Experts of a small language model.
Size: 14 layers, vocabulary 16384, 37.3M parameters.
Experts: 32 SwiGLU neurons an expert, 6 picks a token.
Training: a variant of SOAP for the experts, 367M tokens, 5605 steps.
Below are experts of layer 6 (counted from 0) of a mixture-of-experts language model. Rows are named router (the router's row for the expert) and show model dimensions 128-255. Each number is 128 + 32 x the weight over its row's rms, rounded and kept within 0 to 255. Numbers have three digits each.
After each expert's rows: "comes after" lists some tokens at least twice as common just before its tokens as in all text; "gets" lists some tokens that make up at least twice as much of what it gets as of all text. This comes from a sample of Wikipedia text that the model never trained on. Tokens count by the router's weight.

# expert 43
router:134135160131076144115102082158153145174159074150111122140113097067104087180110111156101083124138171112182110092109084190106159125163137127118185159093122162121187163133123102067179119114119135170119162117067128111101135079106050130146138116086113139137131149139104193074083056123092181157158146123124116076134103125077084182089116044122049167150168141095156129158099138128166076178152
comes after: " of", " in", " on", " at", " County", " from"
gets: " the", ",", "The", " The", "'s", " County"

# expert 60
router:110159056092183166127094178122157059099155080122105117096083156155130103162066099136164103062177127095164115112145083126134089181134118156089072167126179113155066159104140126144134107104177065129081086087150127103137071146095178137062088105076166154140112133089084138129131157164164097183118131175111158132108162056087139152173153162111165175182102154090117123115119072066104125144095
comes after: ".", "–", " |", " (", "/", " ."
gets: "1", "3", "5", "2", "0", "4"

# expert 61
router:125088100111113131107151122087177122076153122091080117090107144164136082125108142097189184136128089156162099177124073083163137142169189110126127126165168110115123102142170113194100074125112109109119125152211160121101153140131147104128094175078181179124103127124115156108135122150103084183105164146129147164079068086138102113148129165102154143172116104135148102111085072071173141162137
comes after: "–", ".", " |", ",", " (", ":"
gets: "1", "2", "6", "5", "3", "7"

# expert 9
router:108133164088089089091154148111133121107090132123117111138136099148129160121127181203164118180162081164150070106119114088163083181064176105128085097137121095090181165127140111131115109144106149142156178110172120176134101121127109092157102141137134100178130118166173119114101126091092151144129141159106197085142150175170149157150177133113102156170120139145077165136133149104155083170180
comes after: " |", ":", "–", " –", " Label", " Released"
gets: ":", " –", "-", "–", "|", " -"

# expert 53
router:169171133081108069176069142174077108122141142188115155118122153081098178129148132130155202138130187158115108095181110149196181104178171174172117141071134139161136196178091112077152084161128125128142115184168115168110169064130130155185117140179135128125129064142103131109111147144152111147106134120119135155141079086165120136135124113116100073130123133113147119083137087147146122133120
comes after: " of", " in", ".", " to", " for", " with"
gets: " the", " The", " a", "The", " an", " his"

# expert 24
router:134123102088125104196153142136119159090132079125151140106201126118123127130158084100105109110129114110148072123151133105178104118192114154192070042174146126147067099160128160135110126162130106129098130066151100142063115123140161120116177104141125094139157174153108127128163093158159128128156118144159088141163108138111173157114136123103149154197091171080167073111163113119129094099103
comes after: " the", " he", " He", " was", " and", " The"
gets: " has", " that", " had", " also", " have", " was"

# expert 37
router:155108156083073133103116126136141126081164177116132171127113108103124146118129141062133117189099115079129127113132128110157125102151132149088083092119152134136134153164137150114110076122119141108175129154151100063105174118129182134119158139211111066135086137141086116115125147128137151161120163123103070164169079139121144107087188122110136138175166108148084123099106094183120174205160
comes after: " of", " in", " 0", ":", " for", " by"
gets: " the", " The", "The", "he", " he", " his"

# expert 4
router:077124118130037122117119084150115192087064100135146116110132139141157112144135143149108148149170132146105093142093108105189051178118192121134130102113133122115230146139160098121136132205084138154098166098201127143142190120145117105092158104136147066114140115130149145123123152112111138162148183158128121152127154087095138106096167087140093121131102120108116137134114137102135116140173
comes after: " |", ",", "-", " and", ":", ";"
gets: ",", ":", " d", " M", " H", " v"

# expert 78
router:179104093097088085129094071166134113085183155082059131090122174141116117149102150150094126146144126114107084154143091142146115130165119130161115131088080182133090166095138178086079090097144172123153109142140099160165216070071137155171098172126106133177096124106168089099102184145104062150108159163116176132170136131114094099176110078143135137129130134134123086152147085108113135147082
comes after: " of", " in", " with", " to", " for", " and"
gets: " the", "'s", " his", " a", " its", " their"

# expert 44
router:108113160155171136102086078127171151158054082113142066185122093124157119119153110082130110143128106148160190130096135110165090110089081171078132120089054084111132089098095158167124143080092132050108158084153077134096137126093089084070064160090151170196133173116095116155094158113143097120108131150101155098085126064115081184103180123139147139123157124089110133164154162174170110124170
comes after: " ", " 0", ")", "%", "0", "1"
gets: " |", ";", ")", " —;", " 0", ");"

# expert 77
router:110124138094077143109124137124174094149057156111165062134119091101125123104105156118159114117123101131135066126156148177152061182096070154122113142171150149105138102144141158189112135129094125136083127123172101124124122129109125090111109177102137070134067115135132149131079110134158151102153151162103102155069137133075104119132171092138054085148110155108155147158063168104143157134143
comes after: " |", ";", ":", "/", "2", "7"
gets: " 0", " ", " 1", " 2", " 5", ")"

# expert 79
router:136161155100131063159086163122108140112160211119066118079112142094120079107104102118137092114159080147143101153139078223186157121159186133124087138093135142149130184120112137054134080156115183133127153147159113134104134109145132144145093148140154090128153134082131107081083153095068128131121078121144159188161134124155162149105102062186056088156120161154107070093141096105158114118066
comes after: " of", " in", " is", " as", " on", " with"
gets: " a", " the", " an", "'s", " The", " his"